Below are experts of layer 10 (counted from 0) of a mixture-of-experts language model. Rows are named router (the router's row for the expert), gate (a neuron's input weights, with its number), up (a neuron's input weights, with its number), down (a neuron's output weights, with its number) and show model dimensions 0-255. Each number is 50 + 15 x the weight over its row's rms, rounded and kept within 0 to 99.
After each expert's rows: a language model's description of what the expert responds to. This comes from a sample of Wikipedia text that the model never trained on.

# expert 20
router:72 54 67 74 57 48 57 63 59 28 74 44 56 74 64 40 47 73 32 64 29 47 47 35 55 72 73 55 50 65 60 67 33 68 38 55 46 40 25 57 45 48 53 41 57 74 31 68 44 31 77 58 62 61 22 45 70 24 63 25 49 98 45 46 61 42 61 40 65 60 65 58 64 62 78 55 19 62 63 65 53 36 75 32 57 57 50 43 61 46 54 28 59 38 38 33 75 32 66 46 31 54 57 41 63 42 51 54 70 99 49 48 49 94 48 44 44 33 54 61 55 56 56 57 37 08 35 62 39 39 47 49 26 66 53 52 52 38 52 48 38 52 45 63 29 75 58 72 58 50 23 34 42 50 46 68 42 76 59 60 56 34 50 57 63 41 49 32 40 64 52 29 59 51 35 54 51 51 44 40 68 62 65 36 50 69 52 45 22 38 52 64 47 34 64 75 52 34 36 60 44 52 64 61 32 55 53 63 57 70 54 49 38 55 55 65 52 40 40 25 62 80 41 32 55 26 26 43 36 36 68 59 42 39 77 54 55 45 63 24 84 59 60 93 56 28 64 66 42 58 59 51 45 36 45 53
gate0:48 38 35 36 45 59 41 25 36 66 47 50 49 49 28 48 62 56 38 44 37 52 57 46 43 50 45 71 45 52 64 64 78 46 44 74 48 46 63 32 40 52 53 59 99 56 70 27 38 43 39 80 49 51 28 31 66 36 69 31 60 25 40 38 50 43 47 45 52 70 55 59 59 43 35 49 40 26 46 52 36 46 39 43 33 46 39 31 15 35 32 49 81 35 54 62 61 33 63 37 35 55 48 50 46 39 53 28 60 61 34 55 71 43 73 58 48 69 54 59 35 48 53 24 34 12 53 65 49 64 56 36 53 65 47 58 40 34 72 13 43 58 14 78 25 52 75 52 51 62 59 40 61 36 57 46 44 56 41 35 73 34 39 58 58 59 34 60 56 50 52 52 56 57 54 35 59 41 31 43 28 37 78 48 43 55 46 40 29 43 16 50 66 29 42 44 75 36 79 69 58 31 29 64 34 24 47 56 42 52 72 61 51 79 58 39 53 51 59 26 29 59 36 29 84 45 60 33 47 60 42 53 64 00 59 48 63 46 23 48 51 47 37 47 42 56 31 48 52 69 46 66 50 35 35 44
up0:64 68 47 75 45 44 64 46 42 51 50 40 65 50 35 53 64 42 56 78 52 69 54 55 70 36 65 01 67 65 40 46 49 25 43 51 50 69 41 46 71 31 46 57 70 59 59 48 59 49 75 58 45 26 51 53 88 57 51 44 33 82 53 23 47 57 69 66 79 46 48 45 43 36 50 23 44 54 34 36 64 46 44 46 53 39 30 44 59 72 50 55 59 44 73 22 33 53 14 26 83 65 34 55 49 52 39 57 34 47 41 48 63 46 45 48 81 59 42 34 38 54 53 52 81 59 42 26 34 49 26 15 60 49 30 54 76 64 33 57 49 51 36 53 64 60 57 38 76 39 62 37 39 41 33 54 32 47 25 70 42 43 44 17 31 46 49 41 14 57 42 19 27 64 41 36 68 53 69 37 55 62 39 83 64 44 50 55 49 46 83 27 31 24 52 71 47 67 40 45 62 50 33 49 55 47 48 49 37 18 66 26 46 33 29 26 61 39 34 34 57 49 76 67 38 46 58 62 56 62 34 39 44 52 27 73 50 45 69 43 43 55 35 63 45 63 37 34 57 53 38 25 56 52 30 31
down0:18 57 90 34 38 43 39 46 31 37 53 53 46 56 68 52 42 65 18 53 51 50 60 67 56 62 30 63 67 41 66 50 52 40 53 49 43 35 37 17 50 63 68 43 85 52 40 58 57 66 68 62 35 49 69 34 56 72 26 56 47 44 28 68 60 72 53 38 60 66 69 34 37 50 46 82 38 31 00 58 48 44 46 72 63 79 49 65 40 59 46 39 61 36 59 45 62 71 30 22 38 44 52 36 44 56 29 49 42 53 58 42 75 58 54 71 49 43 31 49 59 12 41 61 19 22 32 51 45 47 29 63 34 80 45 59 41 55 58 51 49 77 39 24 70 49 55 16 75 24 31 77 44 52 50 25 52 49 36 49 73 49 54 75 57 45 31 31 58 40 23 45 48 66 55 47 47 34 46 65 60 35 41 52 42 58 59 16 51 62 54 45 34 55 26 63 61 43 82 55 32 70 64 45 35 47 75 48 74 36 55 62 65 64 53 26 50 74 52 47 71 42 47 44 55 47 45 38 73 59 55 34 72 55 55 45 46 32 31 52 39 45 43 34 30 83 67 37 53 51 38 41 54 55 53 40
Description: Full stops closing sentences, == markers starting section headings after a line break, number chunks like 000, and verbs like based, worked.

# expert 15
router:82 44 44 78 39 67 83 24 16 39 51 51 35 65 50 88 75 27 55 66 37 44 53 48 44 44 73 97 67 52 43 57 42 20 63 43 48 47 30 55 45 65 39 66 46 51 80 37 67 55 59 61 51 25 61 47 63 64 32 53 29 96 51 49 40 58 54 53 61 38 59 32 49 38 74 48 61 55 38 37 34 47 47 37 54 23 27 39 42 53 44 36 31 39 58 73 61 49 38 32 46 61 36 64 34 64 41 29 43 33 42 55 65 33 40 57 48 70 44 65 39 51 66 54 64 60 27 62 63 37 53 56 33 45 61 58 72 39 23 28 35 41 61 31 45 55 25 41 51 52 53 43 46 55 62 42 33 63 51 46 47 29 60 55 63 70 77 57 31 30 54 57 73 76 73 55 54 49 62 33 55 46 52 46 46 49 41 77 56 32 45 64 33 34 40 29 34 34 43 42 82 58 32 54 64 74 67 37 32 47 71 66 52 80 50 65 62 60 61 37 31 70 61 55 61 30 81 34 69 39 67 74 48 62 47 78 61 53 52 39 32 77 63 32 60 42 55 80 45 58 62 58 28 44 44 45
gate2:44 57 52 54 53 78 61 33 32 63 38 42 38 42 80 57 61 77 45 73 64 36 54 39 33 38 60 61 62 55 86 25 74 36 49 57 55 52 65 61 52 66 34 73 40 25 46 40 42 55 49 66 64 56 42 40 74 64 80 32 53 51 52 67 40 63 46 69 43 43 59 62 55 23 45 45 51 46 36 54 46 66 52 79 52 47 60 57 46 65 44 28 53 54 56 60 33 66 61 44 60 36 55 38 34 45 41 53 57 52 43 57 20 46 28 47 45 47 43 62 56 67 34 55 25 60 48 33 33 56 66 40 53 56 68 83 39 10 67 71 28 71 63 09 45 29 56 55 71 50 24 37 55 59 50 39 42 50 52 67 58 53 58 50 53 51 47 76 39 43 71 59 68 02 71 50 44 82 55 73 65 43 53 50 60 52 24 74 52 43 55 86 60 64 37 43 66 18 43 61 35 46 85 62 60 46 77 52 00 49 61 34 39 45 29 56 78 51 35 59 47 55 55 46 42 57 58 37 64 74 38 70 53 59 72 48 28 24 57 30 52 72 40 54 20 36 63 47 55 56 59 76 46 53 56 45
up2:41 61 43 38 44 75 62 51 49 57 58 35 34 43 53 41 45 39 59 61 58 28 55 72 48 71 70 40 71 48 32 30 41 68 46 41 59 48 60 47 62 50 55 56 47 61 54 06 40 67 45 69 74 30 52 59 25 62 44 67 63 40 40 59 56 43 52 63 73 69 42 18 54 45 46 39 36 47 49 48 70 73 70 49 61 74 48 50 36 59 34 17 76 39 53 36 27 40 60 72 51 61 50 44 47 33 66 43 93 48 35 60 82 45 71 62 70 54 43 90 52 68 41 09 83 88 44 30 32 42 52 12 63 59 29 31 54 79 41 44 55 51 60 40 36 42 53 71 34 78 66 61 49 59 46 62 41 35 52 49 64 51 20 38 40 91 38 65 51 48 41 63 57 62 67 53 55 52 43 47 54 48 56 38 32 77 35 73 51 63 63 56 48 51 54 57 37 42 50 54 63 54 46 35 53 41 28 46 44 51 30 75 74 58 93 64 61 55 34 74 52 28 74 31 30 46 35 31 44 32 66 54 49 46 42 56 66 30 62 43 60 33 61 37 67 55 47 30 43 39 53 38 42 32 51 64
down2:52 12 48 44 59 35 53 33 47 46 20 39 40 67 66 18 62 62 99 57 67 53 38 34 61 40 27 65 31 37 44 65 33 45 31 53 56 21 57 65 39 74 47 81 24 90 72 48 44 84 26 45 47 38 46 33 43 21 85 56 27 58 30 55 56 67 43 50 69 61 44 54 48 44 45 46 58 60 52 66 29 44 60 41 45 38 62 07 52 40 53 50 62 62 58 70 65 45 32 43 46 44 58 53 65 79 49 72 56 55 38 44 56 57 47 75 47 62 49 73 51 61 53 54 54 43 71 58 55 58 41 63 62 40 52 63 57 74 49 38 47 46 64 39 21 38 54 49 53 60 44 64 61 61 32 36 44 43 39 80 32 46 28 39 63 43 55 43 37 41 44 36 42 70 62 57 44 59 60 34 46 20 48 75 48 48 42 21 57 69 19 61 81 32 58 42 26 56 46 61 60 74 55 30 32 69 44 38 73 65 55 48 50 82 63 76 63 53 59 56 55 68 57 60 63 42 42 71 58 31 72 33 47 79 47 45 51 60 58 37 31 74 24 67 66 55 35 43 40 55 47 41 63 56 64 31
Description: Digits, dashes and headers inside sports and election result tables, such as 3, —, DNQ, Score, Votes, Goals.

# expert 19
router:67 21 58 42 63 44 49 35 63 35 73 40 58 40 27 41 57 48 54 55 57 53 48 84 79 46 32 48 30 55 34 68 55 80 72 60 63 56 56 84 37 35 53 55 37 46 70 39 42 62 52 52 25 35 75 71 58 41 68 56 39 52 64 39 61 54 43 62 46 43 41 42 55 74 73 38 45 42 50 65 59 27 79 60 43 44 41 68 79 48 65 43 43 38 48 35 55 44 42 49 21 68 64 65 43 14 52 52 49 45 58 56 59 46 40 45 23 52 41 32 42 55 33 52 34 38 32 63 59 40 27 38 80 46 59 52 50 33 55 39 62 20 38 55 43 55 58 55 56 59 62 34 58 36 69 46 59 63 65 61 45 68 57 45 49 32 50 46 66 51 46 64 09 60 45 35 62 60 62 37 55 68 53 54 43 25 70 37 48 32 62 70 29 41 99 45 53 53 49 16 77 77 57 61 26 54 26 49 52 58 71 24 49 18 43 34 69 26 31 35 32 59 54 59 27 74 05 45 40 57 77 33 54 27 70 56 60 50 40 73 62 56 50 45 43 39 27 42 50 32 48 45 47 57 44 54
gate1:81 38 61 29 70 38 40 58 42 65 53 39 93 32 52 43 63 32 44 55 52 36 38 44 59 44 41 42 25 48 45 62 35 63 41 93 51 25 56 70 72 19 57 74 58 45 85 34 46 63 46 64 58 39 56 38 56 51 41 52 29 60 70 24 75 45 60 71 17 63 36 58 28 62 47 45 54 50 40 51 23 54 56 41 74 42 19 62 56 54 69 49 65 62 71 46 70 55 50 39 77 23 54 69 22 41 47 44 38 42 29 48 49 35 52 40 56 42 29 52 72 26 60 49 47 59 70 27 64 59 51 55 30 40 50 50 67 32 42 59 44 36 41 40 84 48 71 26 39 26 43 62 41 54 79 23 34 46 52 65 53 76 37 55 44 41 47 51 60 41 60 57 39 75 56 53 41 67 92 55 58 58 58 43 19 30 58 36 52 48 51 44 70 50 34 25 67 48 31 60 53 30 18 49 54 63 41 66 60 35 42 67 37 50 21 35 50 51 31 37 60 72 54 51 46 38 56 51 83 47 61 33 38 54 36 33 45 53 67 36 38 19 47 46 28 38 47 54 32 54 54 25 52 60 60 36
up1:37 34 72 57 71 46 35 58 55 28 43 50 42 40 37 62 55 51 38 44 67 33 63 47 48 16 75 48 62 49 54 74 85 52 25 55 63 63 46 54 24 39 69 53 49 54 39 53 53 42 70 43 49 63 56 54 64 68 50 33 78 37 37 47 42 50 59 81 59 23 41 31 77 52 65 62 61 57 33 59 40 51 41 42 37 23 31 79 58 68 67 93 33 49 29 74 50 39 45 40 57 52 52 30 55 35 34 46 32 67 41 25 34 44 44 39 37 17 28 26 84 52 60 40 31 37 87 33 40 34 61 49 55 58 55 28 62 47 67 41 46 81 43 60 31 51 46 62 46 51 60 51 38 34 39 67 69 57 51 42 43 26 50 67 74 50 30 57 37 89 65 46 45 49 47 79 53 53 59 46 23 37 40 32 51 44 43 39 63 72 65 65 77 54 61 43 72 41 61 38 48 70 49 61 50 53 41 12 53 51 37 50 69 20 47 48 56 35 41 39 65 33 44 59 53 77 41 57 49 59 42 62 70 34 64 89 54 30 65 46 64 62 79 43 52 59 65 71 71 58 48 41 22 51 65 46
down1:58 25 54 62 51 55 67 45 56 49 58 23 71 29 44 49 33 59 61 21 49 42 47 34 43 45 54 46 44 71 62 44 34 69 69 50 58 37 36 71 69 50 73 49 78 52 15 59 15 40 44 51 29 54 43 76 63 56 47 54 54 31 38 70 37 39 35 59 43 40 60 45 51 56 44 24 37 26 47 21 66 57 34 50 49 67 45 47 32 63 42 40 46 49 50 23 52 36 58 46 34 28 57 61 41 72 44 44 60 65 58 76 55 59 59 43 57 65 77 50 18 54 48 31 27 45 51 27 29 64 67 34 46 48 28 59 24 68 41 49 43 30 48 53 55 39 79 53 43 62 59 65 65 50 48 71 55 37 69 48 53 47 39 46 25 49 51 38 60 23 44 77 54 52 31 55 39 45 13 56 65 51 40 73 51 33 61 67 48 59 53 58 77 54 77 36 28 38 54 22 64 61 35 33 67 68 65 17 41 41 68 54 57 19 32 63 65 45 33 49 39 44 41 39 47 58 68 75 92 51 88 56 75 34 64 43 54 61 47 72 63 55 54 50 11 49 74 41 50 68 81 70 24 46 50 42
Description: Final digit of years after 201 or 198, and country or region names ending a phrase, such as France, Pennsylvania, century.

# expert 10
router:31 53 61 70 68 41 76 50 65 65 74 65 48 54 50 68 63 47 43 42 34 36 18 17 72 49 71 59 46 27 31 69 69 84 69 54 37 45 70 47 80 25 84 78 58 41 43 41 32 51 22 39 19 63 48 73 44 32 57 55 09 53 55 29 79 48 51 53 24 59 42 55 52 63 74 31 58 26 48 68 45 59 49 71 66 36 43 60 77 48 40 54 39 41 53 74 47 56 61 62 57 54 10 59 46 46 31 52 45 65 65 43 72 37 50 62 60 52 67 57 49 34 45 46 54 49 41 45 34 73 67 63 61 33 27 47 56 47 44 50 43 72 36 52 29 42 59 48 53 59 60 69 39 30 42 35 53 47 73 37 25 39 78 57 43 57 54 40 58 52 33 61 41 48 45 55 38 46 47 63 38 48 43 56 60 47 58 60 99 47 44 48 69 57 66 55 52 51 46 28 63 78 31 68 51 58 54 25 27 58 51 64 33 37 57 10 42 40 51 26 45 39 63 58 66 52 56 49 34 54 56 89 27 54 66 46 50 38 58 67 32 54 51 86 38 63 48 64 52 35 50 43 72 44 49 66
gate1:57 62 14 50 22 55 74 35 54 75 40 23 45 32 79 56 57 75 42 57 47 52 43 34 63 54 45 25 43 50 43 71 56 56 47 71 43 57 53 77 56 40 57 67 80 37 42 42 40 55 48 51 62 62 23 40 43 65 54 36 41 45 54 79 57 49 53 49 31 81 49 54 64 46 54 53 63 52 45 57 41 33 34 38 24 36 56 22 53 43 59 37 34 62 51 67 49 47 54 34 34 68 54 58 39 27 76 42 31 50 58 55 72 39 91 75 63 49 18 53 51 63 64 69 50 26 57 34 41 26 35 55 66 75 31 67 78 34 58 30 55 36 52 55 59 48 71 56 50 03 39 32 41 53 45 67 51 24 42 17 44 36 67 50 73 75 64 47 58 47 65 70 45 67 46 57 39 57 57 69 41 56 74 55 66 40 40 51 59 24 43 54 42 41 38 28 71 54 79 59 36 60 33 61 47 71 59 57 58 39 39 72 57 16 50 36 45 40 73 51 48 46 67 33 71 44 71 51 40 33 37 61 35 11 44 25 35 58 72 56 47 43 58 58 49 67 71 29 50 76 55 48 48 39 66 68
up1:23 57 53 64 79 55 30 55 31 36 68 54 50 56 46 37 45 41 42 28 69 38 62 43 39 30 47 65 39 45 39 33 49 37 32 53 48 39 53 56 59 53 45 55 15 62 51 54 43 54 72 37 49 47 59 39 54 38 36 58 55 42 36 30 10 66 79 45 87 17 55 25 28 65 50 31 37 62 44 46 51 61 55 59 68 40 41 51 23 61 23 40 30 53 32 21 58 36 28 70 56 70 45 52 64 52 46 80 43 71 62 62 38 51 13 40 35 49 68 47 75 49 59 52 48 77 56 74 67 87 62 47 50 53 59 66 45 73 43 47 29 46 29 28 39 48 33 39 71 70 51 63 47 62 77 36 63 66 50 44 49 82 52 65 28 33 54 51 57 38 45 36 48 59 64 52 82 61 59 60 31 42 41 47 20 74 57 25 31 57 40 43 58 46 55 69 42 35 77 47 28 28 68 24 70 53 45 61 51 47 68 58 54 75 54 63 39 74 72 58 39 53 45 35 52 58 39 50 78 69 38 58 35 40 81 78 62 57 34 57 46 46 39 39 43 31 55 31 55 57 43 69 62 70 27 65
down1:09 61 66 52 54 29 55 43 52 40 54 57 31 63 65 31 44 33 52 70 58 38 80 35 48 55 97 46 24 51 24 58 80 42 46 53 22 30 58 34 71 45 51 18 32 49 48 50 47 55 22 56 45 50 29 64 43 40 58 59 17 75 55 54 54 66 30 79 49 74 34 33 66 48 50 63 41 27 41 42 56 80 46 54 18 33 48 72 21 42 44 52 57 37 67 61 44 67 33 61 51 13 36 54 47 47 47 39 49 61 41 57 51 35 33 50 49 42 46 53 24 46 47 59 70 60 57 42 16 31 42 50 40 46 77 78 30 51 58 41 55 37 57 69 57 63 46 61 67 24 32 29 49 50 63 44 52 43 57 74 52 47 42 55 30 75 58 50 44 31 44 25 82 21 55 35 54 73 39 55 46 42 36 63 48 65 25 62 68 57 59 75 53 85 80 36 36 62 58 63 57 52 51 74 30 40 54 39 53 69 49 76 16 30 55 54 56 48 67 44 58 48 61 58 42 61 47 68 66 55 35 53 45 57 47 34 60 58 58 69 32 53 23 30 63 56 43 66 45 41 55 57 48 55 76 57
Description: Function words in narrative clauses: have, had, would, can, not, and to before verbs, as in sought to, does not.

# expert 8
router:61 44 19 54 53 45 72 26 39 53 31 41 69 43 53 56 44 62 56 29 38 78 52 40 63 42 50 59 25 53 41 51 49 60 37 73 60 68 68 47 46 16 59 48 53 83 40 43 50 68 54 39 17 57 62 52 64 64 45 44 36 26 50 44 74 54 33 63 48 45 93 44 50 45 53 26 48 49 61 50 64 26 39 75 83 57 15 59 47 61 53 37 41 46 38 28 36 52 42 62 33 34 74 80 67 55 59 57 38 76 45 28 26 84 67 42 48 79 56 74 43 64 25 27 42 49 37 34 41 72 66 37 64 37 31 53 23 38 60 49 56 39 54 58 59 38 70 52 52 74 37 46 45 49 46 56 54 48 42 41 19 43 54 79 45 50 46 52 67 54 71 55 70 49 57 59 47 55 42 44 39 49 66 74 56 62 76 51 44 24 32 36 55 47 55 68 42 42 36 53 47 65 50 26 70 60 37 19 52 62 68 35 48 52 48 60 57 43 99 56 64 51 57 68 47 29 57 65 27 80 64 39 66 47 44 61 49 73 55 46 77 73 47 48 63 20 58 48 23 48 67 81 61 54 46 48
gate1:60 41 46 41 55 42 57 50 35 61 34 45 53 62 55 42 59 72 56 41 58 28 81 68 55 38 98 59 67 39 59 46 57 57 31 53 50 39 53 57 50 43 49 57 41 41 44 45 41 74 41 44 73 55 61 22 58 73 61 59 54 23 37 37 70 45 71 71 42 55 66 40 54 38 63 77 52 37 44 38 74 61 56 24 49 29 44 48 37 43 53 37 34 17 36 72 22 56 58 89 43 50 58 59 57 64 71 63 43 61 25 42 31 41 21 52 78 72 37 29 51 40 58 46 62 44 67 07 44 56 59 40 76 38 37 64 44 52 39 46 33 53 46 49 46 71 90 52 39 42 58 69 48 33 49 79 32 59 36 63 38 45 64 62 47 21 27 41 58 46 35 43 53 45 85 78 64 49 64 46 68 55 69 52 46 51 33 54 39 66 47 30 37 69 38 58 45 69 54 71 59 37 60 32 38 36 61 26 46 54 70 66 60 32 54 44 71 32 54 35 78 43 79 37 43 48 67 62 29 71 60 43 56 29 45 38 64 66 77 47 56 42 48 33 17 36 62 27 39 58 77 53 63 65 72 42
up1:53 36 43 50 48 39 40 48 59 29 59 42 27 83 61 76 49 59 70 36 55 39 55 62 25 38 51 52 73 35 26 40 45 40 44 31 34 50 61 74 20 37 59 58 28 28 11 27 23 85 64 45 60 33 62 68 65 31 36 48 57 40 35 56 53 56 64 39 61 48 49 79 53 64 47 74 75 81 46 51 46 50 43 54 51 35 59 43 61 51 24 37 41 40 49 41 42 45 30 64 28 16 41 42 63 81 56 38 28 40 53 56 39 68 37 41 49 43 40 41 37 30 55 69 42 47 78 49 66 18 73 54 60 31 44 35 77 49 33 57 51 34 51 58 79 38 53 49 47 46 53 42 32 62 44 72 39 34 43 44 43 56 65 45 58 50 43 40 46 65 48 57 64 64 45 48 60 26 68 82 58 59 63 27 52 27 46 47 37 55 62 31 28 68 47 34 53 62 57 58 31 24 63 60 19 29 57 44 40 30 47 52 16 35 45 38 40 50 34 44 36 34 23 43 44 57 34 61 38 32 67 44 14 38 56 45 64 51 59 55 37 52 30 73 27 44 99 64 25 57 57 50 50 54 54 58
down1:11 54 61 42 60 41 08 33 50 23 21 72 32 62 22 49 50 59 43 48 86 11 61 54 63 77 67 56 80 40 50 67 52 35 55 46 48 50 60 53 37 57 30 63 62 55 76 19 43 48 43 66 51 47 22 36 59 45 52 38 25 59 53 54 50 54 56 53 63 41 62 45 66 69 64 48 46 69 24 57 38 75 53 27 31 66 33 50 58 43 61 72 45 62 61 45 70 58 54 73 61 55 51 67 77 62 60 60 29 14 41 61 53 24 48 44 27 59 16 59 75 44 39 55 60 73 60 34 34 47 43 46 56 57 44 57 67 48 49 38 35 42 39 59 45 33 49 47 54 53 50 30 60 80 48 35 27 88 39 86 72 74 51 54 52 34 61 63 35 63 54 64 46 75 33 53 53 60 56 49 46 47 56 64 30 35 15 42 68 43 42 60 63 37 44 26 69 62 48 28 34 52 61 54 48 43 50 35 61 23 49 42 37 32 47 66 41 66 57 60 34 58 68 76 53 66 65 60 57 40 45 51 44 55 72 44 36 63 43 72 18 81 49 60 49 54 63 27 69 50 37 47 57 43 39 66
Description: Single capitals, hyphenated name parts and call signs after parentheses or hyphens, like -H, WK, MS-DOS, Mont-Saint, and University.

# expert 11
router:59 44 35 32 49 60 65 50 52 39 14 47 49 67 51 52 56 66 64 43 67 52 34 70 32 47 00 51 42 30 71 52 56 31 62 54 57 87 52 49 35 63 37 63 50 71 52 63 35 38 45 61 56 40 17 72 32 34 43 43 73 18 51 58 72 54 32 78 59 51 58 68 37 47 27 55 62 52 62 63 50 90 78 50 61 56 56 41 28 57 84 51 75 54 63 35 37 48 39 29 63 58 44 47 37 67 67 43 55 53 23 52 37 49 51 22 49 82 31 62 62 38 48 56 57 61 21 55 66 78 45 31 71 25 41 40 42 62 45 46 51 51 30 61 59 51 72 34 46 59 52 62 41 53 60 58 38 40 44 61 57 65 39 25 72 42 46 65 59 54 75 27 34 57 83 46 66 63 59 39 65 33 65 61 70 62 32 45 40 71 82 37 39 50 51 43 31 59 43 36 73 70 68 49 48 35 67 60 67 48 39 42 21 61 42 51 50 51 65 47 57 42 30 56 26 22 40 51 72 47 51 19 69 58 49 48 60 66 12 35 44 61 22 31 49 50 61 27 39 52 39 38 56 40 36 61
gate2:56 59 41 53 56 48 75 30 35 42 37 79 29 40 98 61 53 73 58 45 69 78 57 48 59 62 52 37 52 22 46 41 64 39 62 38 62 68 42 19 36 49 84 76 55 63 64 32 29 71 65 64 58 52 49 53 64 63 82 49 65 68 38 71 22 76 60 37 47 71 27 34 39 39 63 44 32 42 58 42 58 41 40 45 46 74 57 65 22 63 69 56 55 31 67 36 49 40 45 26 55 44 60 54 63 53 52 49 80 44 47 37 33 39 40 68 65 54 38 59 37 49 46 49 43 54 52 99 51 70 55 46 32 67 50 66 47 57 50 38 51 49 34 36 54 63 57 77 69 30 61 36 69 48 59 44 54 49 51 41 40 55 38 51 45 85 38 33 61 80 53 48 54 56 63 82 57 60 50 55 43 57 63 20 65 16 53 65 37 71 55 50 46 34 49 42 67 65 65 57 51 51 44 51 51 56 79 93 55 39 59 39 49 74 56 04 53 70 18 49 35 39 40 56 52 42 26 56 53 47 36 54 50 40 46 45 47 49 56 52 52 46 46 56 54 59 82 53 49 62 79 65 72 33 30 56
up2:33 25 77 42 42 58 32 65 65 61 57 35 49 23 37 50 34 47 61 39 67 43 53 54 47 35 52 42 54 64 45 50 58 47 46 72 32 43 68 57 57 36 17 38 74 48 48 32 74 43 64 21 57 43 77 49 26 58 17 77 38 45 34 24 53 32 56 37 63 28 60 36 86 66 38 60 42 52 34 36 09 55 35 69 65 45 60 40 66 53 26 70 18 55 53 54 38 50 68 27 36 53 57 36 61 28 38 53 37 74 60 55 60 82 50 58 42 29 48 37 65 81 46 31 54 51 50 19 34 36 51 70 53 48 51 64 60 54 63 85 39 60 73 45 29 62 42 32 55 53 65 53 24 33 59 65 41 42 38 50 63 47 47 57 41 38 48 46 57 46 25 53 60 33 44 38 54 66 72 54 43 41 22 60 29 75 56 51 59 28 52 59 41 46 51 82 48 48 57 49 60 32 51 29 46 38 13 44 49 57 53 62 51 16 35 46 43 28 56 69 66 36 42 33 43 49 41 37 65 61 72 49 47 59 70 58 36 55 65 67 48 99 62 51 46 32 29 67 68 46 36 66 37 66 52 50
down2:46 59 23 21 39 60 50 39 63 25 43 50 74 41 32 34 45 29 43 66 50 47 52 50 51 33 51 70 95 48 63 63 40 47 65 59 55 61 39 44 42 70 40 48 70 58 36 61 30 81 46 39 45 48 62 52 55 51 56 46 36 74 43 38 75 25 54 57 58 56 60 31 53 57 32 64 36 53 43 41 30 58 47 56 30 84 35 58 83 23 41 63 51 48 36 75 31 62 56 48 38 33 46 36 39 41 40 18 78 35 49 56 62 33 58 52 50 61 38 55 44 81 63 43 60 47 44 41 45 68 73 77 65 28 45 55 28 41 36 90 79 59 48 35 50 32 28 51 61 50 88 59 39 40 38 36 43 52 42 61 53 57 54 56 60 45 54 13 53 46 45 54 46 61 32 33 40 36 70 56 55 57 26 34 31 27 40 78 82 35 45 49 47 23 65 41 47 42 31 50 27 29 60 36 61 43 27 62 68 43 37 38 60 33 62 33 49 45 20 67 47 45 40 60 40 45 77 37 50 59 62 42 52 55 36 13 39 43 24 35 67 48 44 62 62 56 50 64 72 48 65 69 29 05 53 53
Description: Forms of be and similar linking verbs after a subject or It, in descriptions of species, places and products, such as was, is, became.

# expert 1
router:56 60 54 73 52 54 72 47 37 34 32 52 50 43 47 35 67 30 57 42 55 45 49 36 46 42 55 44 57 15 56 61 32 42 29 69 53 44 42 18 72 68 57 34 59 31 54 37 57 64 89 45 66 61 43 61 62 41 47 71 43 62 61 62 38 57 69 70 55 58 63 46 64 42 49 45 24 55 55 57 75 15 17 91 64 40 57 57 47 55 49 57 22 38 59 54 45 49 56 70 35 66 61 56 39 78 62 45 39 34 54 45 47 73 46 34 46 39 44 45 54 46 33 44 65 61 34 49 67 38 51 49 46 53 40 75 09 35 42 60 22 48 44 38 61 73 64 51 28 29 51 52 29 31 58 54 66 53 83 71 66 53 56 54 55 29 19 55 42 36 64 62 41 39 30 62 29 41 55 40 90 50 50 20 36 69 49 46 44 58 51 42 43 32 46 34 39 28 69 46 46 65 38 62 51 46 62 56 80 75 57 51 38 42 29 57 46 62 72 23 55 48 61 83 45 49 65 70 55 75 33 78 77 23 56 32 58 50 69 68 65 41 45 59 65 62 56 26 36 59 39 38 75 83 73 59
gate0:43 39 36 56 61 61 54 42 40 41 25 49 49 47 60 51 43 55 49 14 37 38 69 44 17 20 57 46 78 72 56 24 43 55 30 56 80 50 84 44 50 58 55 43 42 39 63 58 53 50 92 61 67 37 30 30 36 63 38 48 47 54 79 56 84 48 38 58 47 63 64 63 50 24 33 30 41 66 29 52 61 57 64 56 47 71 33 37 44 36 47 50 50 41 82 34 39 71 47 41 48 38 56 30 34 49 35 68 45 51 59 34 37 39 49 73 39 59 53 67 53 71 75 35 62 24 46 72 07 65 40 37 61 65 21 54 39 36 27 69 41 41 50 41 67 40 50 63 28 27 47 66 37 44 65 39 55 56 41 68 22 45 44 54 41 29 44 41 40 57 47 71 35 57 76 56 52 35 62 65 49 38 60 36 63 42 51 42 50 67 52 47 69 58 36 54 77 84 50 57 66 23 21 43 43 44 37 64 41 44 51 55 26 68 45 57 41 42 62 57 42 66 80 62 30 33 64 53 41 45 15 29 36 53 42 53 44 69 68 45 45 23 32 17 28 55 56 49 46 69 27 47 53 32 77 69
up0:32 51 42 37 32 26 55 37 60 58 58 50 43 51 73 48 73 64 52 64 60 37 79 53 80 55 30 31 59 65 63 39 59 35 46 58 21 50 57 40 23 66 62 67 65 36 48 35 58 74 14 71 38 48 71 56 62 51 50 18 65 44 37 58 56 38 61 40 62 42 41 35 17 62 50 25 70 47 36 43 64 47 25 34 83 54 64 49 37 61 42 39 50 54 24 63 56 17 45 58 38 36 42 62 62 42 55 30 59 50 69 58 89 34 59 45 56 41 42 61 32 63 30 63 51 56 71 67 67 47 72 59 61 51 45 41 65 63 47 32 59 57 28 55 56 18 40 28 45 73 90 28 60 35 42 55 52 46 49 43 72 43 19 29 44 59 53 61 44 56 52 47 39 44 53 37 19 62 35 66 17 31 63 60 41 28 49 60 54 55 34 60 53 25 51 66 56 51 15 50 29 61 70 49 35 62 37 14 60 21 52 38 58 31 42 64 69 37 34 33 60 43 39 46 75 47 68 45 58 52 65 63 44 59 70 42 41 59 35 64 31 61 41 66 52 45 37 63 62 45 45 37 35 51 32 89
down0:37 39 42 47 89 49 71 38 62 46 62 64 26 30 39 47 62 42 44 36 26 54 69 53 35 55 39 39 52 41 49 43 71 46 73 49 65 35 49 41 34 63 79 70 51 48 57 60 50 62 50 66 34 48 44 66 46 48 25 51 45 41 60 41 43 14 38 65 59 44 32 42 59 33 31 64 68 37 16 68 59 47 28 53 24 74 46 60 54 26 32 43 61 38 55 31 52 58 36 67 49 31 46 49 27 23 35 57 72 29 59 69 26 53 45 46 52 67 23 50 43 52 35 68 29 78 31 59 41 40 72 33 49 30 47 30 51 33 65 86 71 52 60 44 35 42 23 85 53 42 77 62 84 46 69 28 32 55 53 57 70 52 52 31 10 36 41 35 43 59 49 53 55 63 48 52 40 39 34 62 38 36 47 49 24 26 50 41 44 52 72 35 60 59 33 75 62 72 58 84 49 46 41 66 26 41 44 61 60 49 57 41 41 61 51 27 84 46 55 47 37 61 66 63 65 51 62 41 47 66 50 70 47 61 64 36 43 34 74 61 22 51 49 49 85 39 70 27 61 60 39 30 48 49 58 37
Description: Prepositions, articles and achievement verbs in sports and career narrative, such as won, appointed, elected, featuring, of, with.